{
  "routed_scale": 2.5,
  "num_key_value_heads": 2,
  "init_std_up": 0.0312,
  "init_std_down": 0.00698,
  "schedule": "wsd",
  "decay_fraction": 0.364,
  "batch_tokens": 262144,
  "max_seq_len": 256
}
Below are experts of layer 2 (counted from 0) of a mixture-of-experts language model. Rows are named router (the router's row for the expert) and show model dimensions 0-255. Each number is 500 + 25 x the weight over its row's rms, rounded and kept within 0 to 999. Numbers have three digits each.
After each expert's rows: "mostly gets" lists some tokens that are sent to it at least half of the time. This comes from a sample of Wikipedia text that the model never trained on.

# expert 128
router:521503565521491502519485497515505473510476525483513496495541507456512487498480485493558480493515485477473510519492490518523490515502468532511493492487502521471486461553538516482485486510473505503476519535501541484488513502493493463533513506485520475534493508468509507490482515547523504492486491476492510510491530435502468492480569496469494493560503504482512468514523520538499505495488514467480559489524540493516498476466511521532488499507485478553451499507450524520498472497469518533500481461513486501471498538448505545489538476501475541488504544490496507478504474488548473543562484538557484490481502460494546498491531499523461497511516509493496504487446503510505469506529449508478489527508495481475509494536489485502499519478557499529467488491486508468556535498428496
mostly gets: " is", " was", " are", " =\n\n", " been", " be"

# expert 30
router:488493460444505491516488484466511496489508563526490466535487507495554480509488534489516467517522532535492511442525480513486473507470476513508471557485501489393508518528489488500500494494497506487516488461497542533496529518506483484488524525482508465511450500510508476518485506485500504493491505485505487516487500463510463481514511485492492522517534509496541504517467512506499497501494459484553595538529552471518532498463472519525542501515521456521486510472498478455465495517486534425508500483524526514544538528512483535489535526485459501519533487498483492482514498505522488522500497521446518520498498437512499506496496519526530509521498495489487482501543532511500478480503451498501488495482495498478489479491496479512468545453477503486523504489503501494506536482509446
mostly gets: " Japan", "ō", " Russian", " Japanese", " Russia", " Tokyo"

# expert 116
router:505516497430523499477490514485493517500493513477492501490515475515526451506473511495505509488528499511482529493488472554487494488541480487529559475492522489445481532512508539505491544514484501495496545492504523515523480494495495463513511525516509481520435507495508513490515509497577517477484514495444536532516521497511529479522518498477508497519492518494486467512455529502506450512494485511540520510479569490507495501499512502548486470508529472473460505473521507502488432491476505448513481526528503506462504552504495515510533514472478493513503499465517514475516462488485510521487489567532468505501459509523545589495490480500500501491521540507457479492496528519497491526468497487518497549512472502472469475483501494489490519468492466483473465485470431456522507472483484
mostly gets: " million", " six", " seven", " five", " four", " nine"

# expert 25
router:505485481452487478447482536506517490563448505507499472536529531499476469518514502490486485498515511530498515503490466482464493563484491475510535535494484570513475489557551490513489523517560496516505470496506531517506501498524492523516530514455524538507494585540510508526529518493509496511521472478488523504513529493471470497525517500497479506481511511491511484504484510499493498509498465484514498510521493507519493486463498529536512447502538511515502536474533491493497514512505494505495485463471493563456491493446483477459477508482498531502509472484496522496496473526514488493528462514511507513487485464527520495514566465480500491483472520495509464517470475545476461529535520498474468489476455483481509523494552489457462476518506495513508445470571513483492463490497497
mostly gets: " p", " c", " b", " f", " l", " s"

# expert 72
router:507488533453500515506492505541533453483464503509459538524500457577515528514557514496500486516508479480472523505480516513495452527475483555499527541472512519494501497483492518523483488509484480529495521539502507548498467530535443480541464486480537517525484485501514521480491495510497515526516499466510485491484540490501487446483522484485489512496488505465504464520502484532482513503509502478468540549492504494519460482489448484531515473474503520501443507534502461487490522517498507515509461538526458504528474505519523572485537493490495490546500498458487509484503526516550490506479484513534548480508480502521487505523535493508521537511544519508507486501460520515501468484491512502513475539482466500516515486528476497469489468475516465466477525501536541451494474479437495
mostly gets: "ed", " used", " became", " released", "ated", " made"

# expert 28
router:517464517474523495499491493501500494491495477475524515485510466524526474508498499466489495522505472501501507466471493469502474508537477515551537484495522520492472513540548511429518511503498473522479520513521464508529483470492511507521519486502502525485481502555504504475481542503511516442492491504517541510503524489506519488524490494496506521522471538476464469503523514536513469539457536492487509542512492433511534443465454520540501503475547535484496512523479534502488472486479520457501503519487495500533499505490529554512528487488495475502491470495500576498492463481519490581502479507522472495476517512524497531526497482514500542516554490415472476455493467489493481500542496500512526499474494531502495465481518487448509526458525497524509479491488453520498528471497509
mostly gets: "ments", "ants", "ures", "wards", "arts", "aries"

# expert 16
router:507500491497484485474498541474516503535487554469540459513484435549542487523532482478501514519515480525479572505440523535494464487526479514481452515483533472470486530520479471475497509527498507500484526495521452481540472498491500499500546493468529554577497542521515527492498511484498498466520497475523504496505532490492508510528507508489498516482527473500480491494499537529490476516484499484480516445507494509492538469469484484531518524512536486517508534508492488468476448518508495474470446464482499487490526485483500552488497508488478472500489530492510515520511536505536491535508536508472472505496504512534544510509545458498434512506523498453472470495485482517449513560504487494481501515464502536521525487497530485452526511486475511505519500504517469513533500532498483
mostly gets: " show", " father", " building", " company", " house", " band"

# expert 67
router:515480532498499489500509511481538512557528525521523465558537506534493471550472498496517511515515497510491458522453502476492499513496498460515472505467489484475484510510481502441490518561503483484534510503494495487497450503544489463526532512471527509501524490454546510532517498490532510524487504494490477496544506472488503505492495438485476494504509503482481486499490527561479487540486493468527487529495510512525502538456468487472508559480557523495484523426525471491492486506489526497512531462520491480511462476461504509481487524499476448522582499453500489490525531504544478523529510491458545516502509498503498481520529549524499511514478504515468501516542476480476487535487486489489444530482514520514479497502524493513501468456532506483498508476524526509532493481503491
mostly gets: " John", " August", " James", " David", " Paul", " Don"

# expert 154
router:532478527464497434492515483487497530512488531485509506507483520519528449513498531502514482498538513517505555486515505504496502524489496508548541490490510521467455484493474525517509551518512497467503518535515487525539466520487477487499505493499509475511511476483515455533491507497506499490493507497468492516502508481493522470492502492482506503520586513488466494513507508497499500493505508482504501529496498408509535459461483539555543530509488503495502506465515521483500506536476535485488514461526506533505495527443481485490490464496497539533510480481480508448503484530533470521483489511534493512480497460511493497499515457560437461500573499505492506481465503510448493484518520463487521519454477486524506502471556479499503498501497469452499437491490502508524517558468495
mostly gets: ",", "),", "\",", ".,", "',", ",\""

# expert 0
router:493478495475510503499439521491474518545485507496475507510514527499489504553541493496504479532504511511468475511517485543501499505566483518517504487498505531483453427489492519517491497518485484512500524493539526485487498469481479470484489482482528482479539519528559521525526505540510502522483473461500518504552503503479547519499510509482473515497537518499495471492527459491518524531506448511476503481515486504507546487526492509537514433493558489544486505463512475455488506502439519520515503493494476523517523496483488515488479495489427480500584521462469538487499535486502492472522502477471470563513481513526486500506473534495474530488517516500494476477501478501488512539482506509501493554470480523517447478522499494498436479500518508504515501526472490488501494546460499
mostly gets: "iv", "av", "ill", "v", "l", "b"

# expert 113
router:517518491482523479502493522467502512521406464488500527544540517521501497501560534475496493487515461527481489514474477472465445517505492476549529477512479520520525528516531453491548518527493509501499506513497553515503507520485490506516485542482505486500531500508510522488520498500566501509497512483497566523494506512471480461509491463469487494524480532502502492527477506472522484491476497484513548506491481466539481525549503514474518499516496456548473503523516518480465491501481539526491469506510494507479508503504533538509515531482510542514522462508470521497524470577494489526482448505540504499496514480493480505503489520502526480494490495439506483492521472536460484471546489474536465496484503478489510500523520474523486485498527433526464453457488474500506536522493520
mostly gets: " the", " a", " an", " his", " their", " its"

# expert 127
router:489471527491511497485492503469532497477467540506515492473487490500536534505515483495547457492516527548452466477520508497413477591502493487524473508485516524512503518541469505498517535483528496524493474486536544479502510518516481436516536535495512481505505504515497504538504507500511503515473507499496522507497516475465496513525506498468464514536549481477516482535470503483490491482522480518488495511486526495507500513426499528497574502540494535536501502510532494513475501522498520514497518509487494506555516493505492491489523488486449508528503487499458511522537519502536474460542467520497544498471447483503540498500534473574502498504467503491498473508504458507482503522513490499505474492479466474504441471484516474509471506472464461504464475498513477493524500540478462
mostly gets: " (", "_{", "(", " [", "(s", " (−"

# expert 120
router:507478503486521509483495487477486503522492531496502530533541518483529459517469519474496507509505469493488479496511518489501519508473517514516509501499489491451461516482471494532497539525516476494498488534509552508493502514479500517471512604483504498577473518508460502536497507485514509494482470490464491498530508488465475477524537467481462518528542536520527449534467560505502495484476462507507539475516535504530476485511470507546496488561533541499462507473498498496459485524483503488508529480508517506528512507486515478439525493487438484518543475480461494469532489525519482509492498500524468532503477464496508538523555482511476469524469525503473465477505534489482480482524484472462457500497500544503484521492531487518483456495541511499535470463531509493512492524505499
mostly gets: " B", " S", " N", " V", " G", " T"

# expert 97
router:552489526474504444502515478487514526510472500469523476478498497517486480508519530504505507501526473506505507514513515495502505503482493507563506475492537498495469516516508514480490578511512490483531523516513469509479476516509481478485510495506508475538505478491496474525492518488517507486488494502492496531526507471497506489493499502477502506539570510476455476529504511503478502508484538489505485508521490390512487498483479531528549525491497499504500520496528514499496501527466515455487530473512499533488467523454508505476513411498522510537500461487464529468484481523546481494486478507526493484463491501509490511512550466555482482501520496518491472499459511518476486497498502442502507531460488485525500496462580467518505475505495481432466445491478489503566533546493499
mostly gets: ",", "\",", "),", " while", ".,", "',"

# expert 35
router:505482517489497495495431507499470455505502558516485489535537500478510452535514486491461490537502499525454476467520520467485514512478483488522489504484486513436481497486482457488505519538474457481482479501498523530533471507533462504491539501472527477513519488522517482516546516513539492516515473504481483532530503512486535496505500469495428523498528554550504490513457504529484506479497487459533498483517487480523506509521481539533509479522498506532504525496545438469459513484474526538539518466518498515524477516498500495521492516493497473510546461512467521475505525537499480455550518492505483509517468500499483505555491513485491474512476537498474495482509534538494455518474480464506436512498499516518534515501547498521448450474513504520529497502490510518541498508502521
mostly gets: " Al", " Ar", " Am", " Bar", " Qu", " Le"

# expert 31
router:508493522493539477492502499475502496481428534457457487527501461511498546517504465486503483510527484526399566489490503504467489550469494515515478516482515484483503482480538499529498510502565486516462491515509540531503488448535482435503487544499534488505510500518498524496513533489512512520461512457524515488499526470470482501500510493450481554515508466539518517526513504508524481488466481477469466518510522490505508521499496493491547522534528487526510498464476480451495486492506536514507531515495482510528497513477507519444500461493489450492529536468471495518524520522562486490528523500512502522493487471507477531518503483513511484489520530498501492493518496549514518512440489494469490528495483488499494495549521491474482505480458484465511498485511511523473523534511448
mostly gets: " JPL", " ±%", " MPC", " Pts", " GF", " Spacewatch"

# expert 157
router:521487473496492486475483501494513503534467513486496514526520526525517441522474480475469524480505467510489525471475498460499490558492500505495524517496503522515445510516494499521528541523511505482511514503505555519474505503503503529522499548488527558543500562503499524516538514475505499486484490492480507472528528494485475473531534473477458502503507549523505426528482545496507478507486478497528514495501514508508494511447497533520507450529541522486498544521469505487480507506495495475487482456484501550490505502443486477435487518483444542494524474491481514479499462562510481512521492516505493568504476464507536504551536465498495450497472512495495453469484480510484493498543525484503466484484492500491489515490563489497480471521505490505512448484545498489488503503500528
mostly gets: " p", " m", " c", " b", " f", " l"

# expert 37
router:535456515480539489491493503467510451498461496487496531483512506480531510515515537497516513485516509524497524492486542535462501506520501508500461520472490539528468451537516507505536462496488496497509478526501524471533510528536490501542511508491497532490508546530517495480514508531503524507462504475447521551484511490487483472520520449488487497488505476520479482492491491502480501484496483502510526480482546496529506486512474501488569448538481543532474510496529499522487470501518533470584490474486479523504539484489522500543497486488483460519501493496497492503443502529505466529536489504459490559515506472477516512494462560499524487496470519488483536517491510531460509503467497502505499489483451472519510494503577489444511515500525464465515484481559505503536473493479459
mostly gets: "°W", "°N", "″N", "°E", "–present", " Animalia"

# expert 82
router:504477489511557487480499507487489516499501540482485515567515509505532476504465473451485497523507499514484485461481509483443517513426492475528481528498518502445467511510457522497536516495473476502506485528499548492501516545529509508479517573500506529580475507507487470502480514507518506515483490480481490516538513493472500503541519461459470529538554510494516458526471537533474496522473464497509505478490505496520514460520489479532505519549478492500494528491520517487468505508485502515493524480521495512533456552458557487495509508501490516506513458496466489497522530500513470477495531500518504492501476501515515552509518454503489484522468499527474474481518526493500495490511486434465455490497492527495473507491523511528497432506559501465519474464511521491498518520493495
mostly gets: " S", " G", " L", " E", " H", " J"

# expert 64
router:513462490501500501478498504507531519493486519483454542495479514436499508507505470490530512486525485496472463504513472500462512498472493494529528547473482509549468504582508512489556526492477502495510509500510506524480502466512506468517501494502492508491495500487526481501535513491501533484478512477494547519517514461494512472520519468495474484513489491481512476502562487498438479493481480497504492444461547500517594470543514514496512508541480511544465517503448518527486505502472497511544470512512474512485524542477512478522515477494471488506507520493460489481465477507495497484534501528488526477479447466529492551515495512515498482500513531531504528474532550517470489534478488501541503516504449495529492482552530508473502501484481456499499507499548517525517470511478429
mostly gets: "″N", "″W", " Apps", "|---|---|---|---|---|---|\n", " Phylum", "°N"

# expert 137
router:526509542459496505474490517515498471442437526507471477484530490524509474509549511490482479514519484469468554467491532493524462526510504498502484533481492502501470458491507465472494501498496450503491532527501485526542477473502484535504467478502524503578499500507509513501501508525510497517509480495469528497475529498498514467513498480499491522491493480497486503526522495500538502519504481482456539486536502513514519508534475551553497446510545513490425500507507425497480499530526506519468460515498468502485489520522464518455519478506499511518519518471471529544480509518513496565484484519522523478476504520530501509535531489505463516554538526489488496501525572515487441485488511491502518553489466476486515468493492478498482479500499468476533491481503487471513507482460502
mostly gets: " for", " took", " play", " make", " use", " support"

# expert 123
router:508506503508511463492521520474491515469465529500529528493472504561510490525505536499480507505511478481483521500502505470487473574484495451525482500481518530469492522477517478506540500480507443524491506455511519546468492538498480498492492516506518464504555530540483506486575506472510514510483506501505537536516514483458483482504515481490482499557493487486527498524496492493545479501513543497478519495471520518499549474490485504457511507505576489493485507522504472497494489510517493533491472498505509523482518546521496525505526504493510537505500492485515529471524423534475487564512509514514495517487484486494526490530535517500482511545504493480492514471536460512419493509496490489502520501477497446487432481548491466517476522474521478464474472454508461486516536508496478
mostly gets: " a", " an", " no", " one", " full", " another"

# expert 150
router:503499506518494486503458504515473507567419517469487461487515466541504444520526461483473517549521524505490520513506458505497496499529481538492498477514517533451478482500488510491509559502494495468483523521509527525477510474491478523492553491481521535528483499532519510522533524489499490508504493482492523551540511481499515508535496504489486511531511532499485441485449499515512490582476487526538470495516521496540500444469498534553504490490526491564505539513518502498470494511430485490462487469490494510490520541454493501481509510470486503490535488483485547483502468526483483562527501504515444517487488494520538517561505480501514500498486520487502501504520484481484461535482511499499492512491477490459512469502523486459483509489499468507526470521499498515488482507478508
mostly gets: " sp", " sh", "-m", " qu", " pl", " br"

# expert 13
router:538505553490491499497477489461460500502519515511472509527550512483510441522445515486489504488512508520479448515513539489470524496482522458538513514514478487470468504518453481503503507498457450490540483525486491482516473531521491503509524542483519506527489500537471448524512499515513503508481529506487473515534495476479444508501499465475488519520513510497528511518476489507502465481490506520509537549478507500543500535490433517527490458516535545491497519431493500507441499487491488495499522500508483495496508515477468469486520522510460472493515450501500484522514542505527488519469488496544524497514517449484484518510547494496506482496455515508482488530567512529500503491495478466468488517487512530509435546472510504552498473471532507495534486498505529489512524554505546
mostly gets: " G", " K", " N", " T", " J", " H"

# expert 44
router:496487525471486495465476540513536464492430508488498444542481484489528458509474474489518495511517488502489511511485450532507493523530491514511488503520527505495494532493529501450505520537501450492486484508506489504535460480500494482537526495492499519543496557565488483530492533523494501415494495497468538521516514491510489479521517490479505518516491532469487504519542533505495503505497500499486514518531526499505484481477499497544483521517546533500479548507541494470495410489488525481494456481512512523524522474480498538501497434488510501509487449504524511474518522492522493523509431483508491533489494522513512483493539442515521541488552505495495456476472521505518470518487497482478499530476460531527497503465491494493496524464509498532527459508499472512453515491472492
mostly gets: "ations", " species", " children", "ions", " they", " people"

# expert 3
router:505504491488503482507504508452537465498485507465505452527554473483513465498503529474506497491517497536483491473504467528491504494552478510513512472501524508505509480556514530500482533499474517520535513546497546496515444478488454468514520516520500540550491539491520463477492516529530533479502497498511557513488515483519511467505487511491502538496465522530533471503464545520484439522510443517520500521507516484492506489509470502510502530547460461497519508486488516486484485511491501467532480480503471522496491552462547487493507481497437490535555488489469514527519500498476496507550424509450492511523503465506516511476469501515515463498542502513471494493533534512513452491475475476531491512499427520508491503502510490503465504501493469477471481489455478520515505491499463
mostly gets: " States", " British", " York", " American", " English", " France"

# expert 149
router:512487507506560491470484517487524526506524495497492504525468500502472458519574455491501505505508517546507504495492499512455469535508500501528557572471526526515477470498527491433508537512528466537519496486549478474492488459517500500550492495466508519495522477495540466500526529504494516520506535472490516514516528470460526487508498482490477531501480515552487469526479463512495476492538525490494489491492487472522549471469480526519516540500520477496514521514515482480504480505477535507472518457487479522558495523498506490506495524470494501483501550465514500506514488507507477500483529502487502458482489506476482534569515541517524504539531495421464503469487459539506502525497504506460477455475477478494485438490487473513463467505486489463523513516502522485499487500501509
mostly gets: "ent", "te", "ere", "See", "ot", "ter"

# expert 147
router:506509518468522510499484495494488507488516523506481503471496463472532524508489477491487493499533490503504495477525498493461505508463481529518522497473490508482496523551526543497579533514472502527493509469521508522500515508518503475516502543495496497492457504492508472490505515467553494489483511480440527517497509468494511490511553491459489492515480490477484479527461506485452468483472495510537510449487532461513520455538522511488510491518493479510465517496477505538510450502494507461530515530516530507464531553482496496514521493475471471539493531486460503462514500524496501532497523582516481480470478505518532524452476497529531473491508578505477484497536515516457474515490469513494488531503454524500498438560511500512486513461502461485530449500553508521486494479511464
mostly gets: "′", "″W", "″N", "°N", " UTC", " sq"

# expert 50
router:521480482499528523494500511502500441495495515505497471544467498513512483490541501489474456523502480496487492522505489531507481553507494472515520506502543503513468469535476471477532489504519473478519502499497525492462521482529488485502493501487524470499535519520500529501527508498519529515511463475517511514492516522504490472524483474483476499570491480540514479494537486515489498477505464486495466510485526488535534500549499508499486517580474508513507499552503482452450453520512489547536474475504453523536480564480510484446515416512484495516498462514512532526481483528502499472510486504486514477476462479521523498517495470537466520493551513494520510428483535512505442508536471503497526496484471494524481506504487494499487438471538469481526517455520499507528511507493469
mostly gets: " League", " Cup", " football", " Stadium", " Championships", " club"

# expert 106
router:512504473426528488451491517500519538490486521467520506519502479530507440512453546476485517509519474501474490508446468514496468484523484494517561495507535484449487487481493519508486513503501509465470494472507514482524456464505503477498488516515513493557500524546479514493512516512525542487497470489499527551506521512481531517495506495441506510547540503472498503499509516498504483543476528510509531523497495504493494510487489521513506488468535449484486512454515468496492445504471508475490441505547499504499516502518484495485506509484458537487496504487501519525495456482516494507473467534546521487496455483493545580499483476485485466516491502500466479466479516542505513564450501480522486559510526463507477520505519492516481510518543501503474490496497447451510504507475490
mostly gets: " two", " three", " four", " five", " six", " eight"

# expert 95
router:506495530512493501496490525479483479510496531508533472575595502499531454529476502501479477505523488535462488512466531441488495494471504483514507499469511488441487529480481453451507517531491482472551506472499510523526436494544486491501515514487531468545465506504529490514533506486532512507505512487494485517545502496497502488503498441493462543510516523513537513515457495558492478521463513474488501492520506490540482521459440526550541469481502508495509520453495472481454485488500499493511506460554526500509494508486483532496506524498493453505524472482506517491517521489529479513522515508497510512481508506517505495555512492507506492493480510485453479510516526496501482530471493481492464483479501525478457486478549490505478465450530507486533501491507530508558480498504525
mostly gets: " John", " Car", " Bar", " David", " Don", " Sch"

# expert 146
router:523481497426530491509487514499517433499491497505537489533479483521484510509552502496475473531509513489469487534485458505513468508452468475523523535489499508495482514538498463483502476514520485486490486477516492507474518511584475461497496497480524529499474526546494521480532519544502529516522474463503496479541523503493502502489485491439474513526493465507504477491537482548454504501448501513500494471502510488512553514538468492517500517505495483508504515525512481485474443520470512523546508527506455508511470533502512516524532464512475495481497517509509495524456487499513504489486492497534513473481458489489497509488480476501454505515518512502512473477467572552540508516563489511520508546490463483535503490567491496477481466502502467478509485463514510519549534473506496
mostly gets: "-finals", " Cup", "'\n", " round", " UEFA", " scored"

# expert 96
router:497499493500471498500523502512512496472486538477543458533461506570558488524539526486505479535506487522519504516498531525523490519514511482532490499502510495492494478492482504468561519502525518463504520484508471473495482517538486507515490487481526536495506488500500447501484515486477512456463493518522514509492521492458529470523503478475491526528498464538441504495519537533538445493494527453486491523484532492503529458483494510468522546527461514540474524506475456512423467490521495491483442466503477479488528513498527522451494449494493476521531479506497508476518488533517485504500476500440512528513497472518539490537555527495485550515520499484472513475487479478448473549530502483494536527484501510513507523480506483483521495470491490505513521498514521452537480507493467
mostly gets: " member", " player", " coach", " director", " president", " Minister"

# expert 125
router:532426531469491498470479499473496498510490510427465535517502467479491511505515522500498497495520520536490515510476522536516469503493488508505514489463488515545445487543519502454531526533488512513511499495495482488487505532549481473508556494477504531491509555502556481483536503519517552511482501505461517490529526482496478488520505486502479527499481547531487485494469499496507452507508474492520504492489582491525521494474493538544545479521470516493467512503483516505508439504490505486526484431506477517500503508489516505499521482506463472528523476498500513475483493524481490528498514535466524510505486512480529483493489516508497506494505560495462532520504487511469521511500497502492536516498432553483465481502526506541501489457475446497501496485526502502517476470486411
mostly gets: "08", "09", "06", "07", "05", "04"

# expert 130
router:500471492475503490501505465491495478467501501490519473495497467522545526510459467482519487533527526547407521482461540534476493495515493469516503555515517510504485485490464540536511513490525479514506492483521551486495484499522486473505546548489521497511536505515460522554489524506499523433495503500519491513490504451481503474517521460430487517505519476516531532498460517483488489512520520478498530482488543481516527502487470526496490509543498453537497492437500474487468496526498541483504475437532490502480489505496520498503518469515493501529548527492479494519547525500508488555510491528550567532494484477479506486514523490488503510521501524519485510474512551517518471481463467472473463525482495519532489507528488483497466528486498481472477471499508478483513471505496490
mostly gets: " USA", " UK", " JPL", " III", " ·", " ISBN"

# expert 65
router:488505525502566478494510520455484512508468492487489521555517521533504490523539524487475469494513477502499531513484497471472485531505453499534481490501513549498500542495533457517549526508487481497450513498514534503507480500473494512520486553449506498501504492502497501506535499529564524512487506485525541505519505510495450481503508498472489509559498517527492510548477517476496474525482493499515501505519495485520500516554473484482518495478515466526481516512500503495484513520454572526482487499506532511485468519497541559509526534491495539502518481492453491508533473500516497504492490516523506464483520461490465484492515471507497464514519539480498495472492467537440485468518506442501501526463506485491523477542464493514479528473530471503471423458477464479549529485499464
mostly gets: " the", " a", " an", " The", "The", " this"

# expert 89
router:480465456486535509513450476490476488474514509505488492578510511482510466555519477482464461528519509504499464494522486437471499510484495467531474499487525543495454509514473456525529498530520472530505514475510540512479526509543485482475544508472518503471511487545523486512547505516550499530496482483512478526559497485495464512520508492484468511498526536527516449509532505504473506510479498481534501526504501471531528530531476487515510458522511540550508533464489443489467473500477502506559524476498445499490501513483533502461501510490448470497544439507503484479525524538519472457527491507478477508514479503487486510513492484506527509502478524513478532476514502524513467511501493481496446521486480512526487515502542506520455509475480501503512502489498510498539524538483498
mostly gets: " Ch", " H", " Mor", " Th", " Sch", " Tom"

# expert 110
router:517477520485539491486474534523484487531516538513457504565542533499530460553522496488475505498513476515488465468503463475490488492527469516543477507474503519506486492537499485507503541529504476464503509493514512493558506468505476471501493500471516488513521517519559479552494510506524515520504499471493493517506505509473485491528498499523483520500500478540463466507478473484492496467509483475478477522472486489530509532508455504575533480465531514504488507498536474473478476498488496473546507483490412505539515498499515504456516527463476491496538466475468480467481498481524486497513484489476497541512528506496467516499454537514513511535526529521487500467513489516496508526544503466448486527490487502488514538492568495502472477480545514490509506508484438494493531570484504
mostly gets: "ir", " Den", "kar", "har", "ne", "ah"

# expert 132
router:494515535504522487509490517495494456541478526494531512489524519471511502501527513462549455481503501509437479515525512508486499540528476539527494492483492502478482463538507524484488511489490501499498488516501523492514530494484503467554511513483517515529502525477499504500503511536519492504470504495501525497485509474482460518505593495477486512562497520478549503546504521506491501508509507494465553478504550498515501473480516527523503497530509494557503487499476510518493520509459513517488524466502477504487530501471499521466539517507476527486493540497455502450515454482531472495573479562550501474476487462502557515486524482540468512501502493474498472468457465498480507529531455478515492477503484487484496489511461464494484531480510496520455486495504463464560538500450485
mostly gets: " is", " was", " (", " are", " be", " =\n\n"

# expert 83
router:507507511492502500471521507518476492494499483474529499494512466548497483521503543510502507469500467460469511474469550529505495512504502481553476486493535525449487516484465509487499546505469445478526523545498462499507473495510506485546500487487521492585496544480495471516509508532525514522501515495499517507502502479490505478502528480493492502503465494450524481531483516510463498539531493505469509495495485475511465485481468517530502492492546492490450509536447485483507521525490520542508468455548501498506492474502499533489548507481519476559509444495488501495485451508552487499478501519488537466526508501528529515494526491523498547540547522486495483527507521532496493488482491498504480514491476572510507488464520482462465452493488497430522479513557495468514519510457493
mostly gets: " as", " known", " including", " with", " such", " both"

# expert 143
router:563424566473508504488492522473529494482485525454507524516503485504477501499527529498490483499506506514516524520462522561515460504508491518496482464466481500525450470544523491471504519524485515495529525522489494475477489536506468495519537492487508554499517557508544451478513499516502544515479502515468517514516520499503480468492516491521491523509493512537500509486460510499521474506515447484496505504512547492517531502518487519510530488547465535474479507503505540495505413513506514450503465447515478520509511494486534512506509477502468467532523442500481527493440491522482489547503492520467506490494502508480549480515462488515482515484514542496469510503477475524455511482514508488500486513505452552504486490503545508514504485480494456493533487485491488493529496469496446
mostly gets: "–present", " century", "06", "08", " ago", "-century"

# expert 71
router:503477433469549485477503521491503494487453528490518498520461440524493506519443531520483509523511477482495489504476505520509513529494507464515557490495498489488465534452524485497490473517519469480474507493532539504540497502486502480504469544488511478484475504497475543476536502515558497498486486489486522547502526485489479490503529492506496543552489505479519485512470548497558485519492500520487510530485476495505505507457480488485502484506523504465486513504536513519498478501493579500485481435530558501484483519484495534432529503488519540532486521493476491494474468527492497486466502494498508519453452430492550515539514493533456554510521506511499533481486502502499525507487493452530516545503500503510488476537486499502503499501523503488497495448498464521532478470480508
mostly gets: " first", " other", " two", " one", " only", " new"

# expert 43
router:520479569492485479490525470459515476501524488525481476541548478498539462511451495495489503475520509539440516472496504514479511489494496486527504516506507517479509532513450483495481507550479485454507488496515502492530468472573486432529539521480511524525518499477538464533507515499526520496489487478513493487520506481495485499503494492470495518506538461518520512491462508551462451520490494484460488493485531492512484546494472513510503526500559482494509510445496480475494493510452512500524448456515482501524510488482492521442485508505464500530531478451504507512514516494547481521501503500473559499492491460505490510540503480511496520519500508522472498522522548468500444525503466499466462482493520535504457485504493500528489460459532497512523495507505506529525491552511534
mostly gets: " John", " James", " USA", " David", " Paul", " William"

# expert 139
router:498503490460491495506495531511544471485452488495478496481512477528494511496502525488496485528508487482460536465470497520494454543481484521517550489479514488468511503474487507508484490500482487512473504540514551538511468508518477482565486505513539509515478484544526521482510508504496499518507508493506577477505519512505555489485506513480505504499517540513516483544514495531487490520495535490481561495489496484526527515478459518495488460528530469497410514537505474502506508514497507450486453530489478488486468482505536516511522480494507518541500525462480536496501505505493489569503536510483512459475485490546498539563485484500527509519544499489488472498453491501507488486465508497493501576486472486495518456512477484490492511452513450480549485463522515473487473466469499
mostly gets: " used", " found", " established", " announced", " received", " built"

# expert 145
router:514459485485522503476440518494537453521512532511504496541448509510513464561542501499455484528515512503473471493479474475505500514506468495540495501471503526521517492537479505426515491539519462479481478507504526514496531535562491479522514485454533468475559507493552472550528516506513516507507510492513497490511519473494485515532499504492474503486513500524494427492466480500448485495507461493473496504505494449517553510477502505475520523493530510489496499489528453437509490504452500504528525462509461488506445501509488503498499517480469466525556499502492497469507465512538453478547510519492524535519503466509490515488466485495495550515500525510496488505518514480498516514521487510470453514480485518543471504533547492474474491488490489515506502508507518518475477509458483
mostly gets: "á", "ić", "ă", "án", "š", "ș"

# expert 38
router:488481448465498495466487483508515465540472490520514463540475539516530495548512517494525510488513551513502470500503510490446504522453487512485512511473507484453497510525492494552494503514541487489458470488530536516484524545484465504486517535477533524505497502562496547509544498480473502471489507481450503491509507495484463469522544493473467523497530496539509493495484531511553517515519470481513550485541514498486483532481488513505520484560553491523459514470491469490487520531466536513495457454518491508500494504501489506506492500470445520516585502509458513476517491530495492487534531491506492529521482487550510513543537495493460478536468512470499514491519489493501499512523513507500485491482457465467515480511500478507461523473471482493512452493546529502499478498513506
mostly gets: " v", " st", " w", " dis", " re", " f"

# expert 5
router:498495513499475490482508487504488507524477530488530471523481451542511481500502453508532503513510509522496496463535491489484498491485496527508548513483475534478511535534491467450492487532502443456458486528528555520551453437486502513490567544500537500509452499579528517521526525486493512438487497492532545521516498503493502487522509491493493514495514511534483511496500558543538494506470468473482487536520501480497518482472491487531499449509515474537461525500508528504499501514498493501527520466509526497498492523497486519489494475477483524502524499479502529536501484489522502555504479579496497497450472510507501504546511481507493459475522498480472461502500484498483461522482494502522516469500483519467508453475505499477464530468505485475501450480538475519521469518516487
mostly gets: " air", " water", " social", " power", " land", " rock"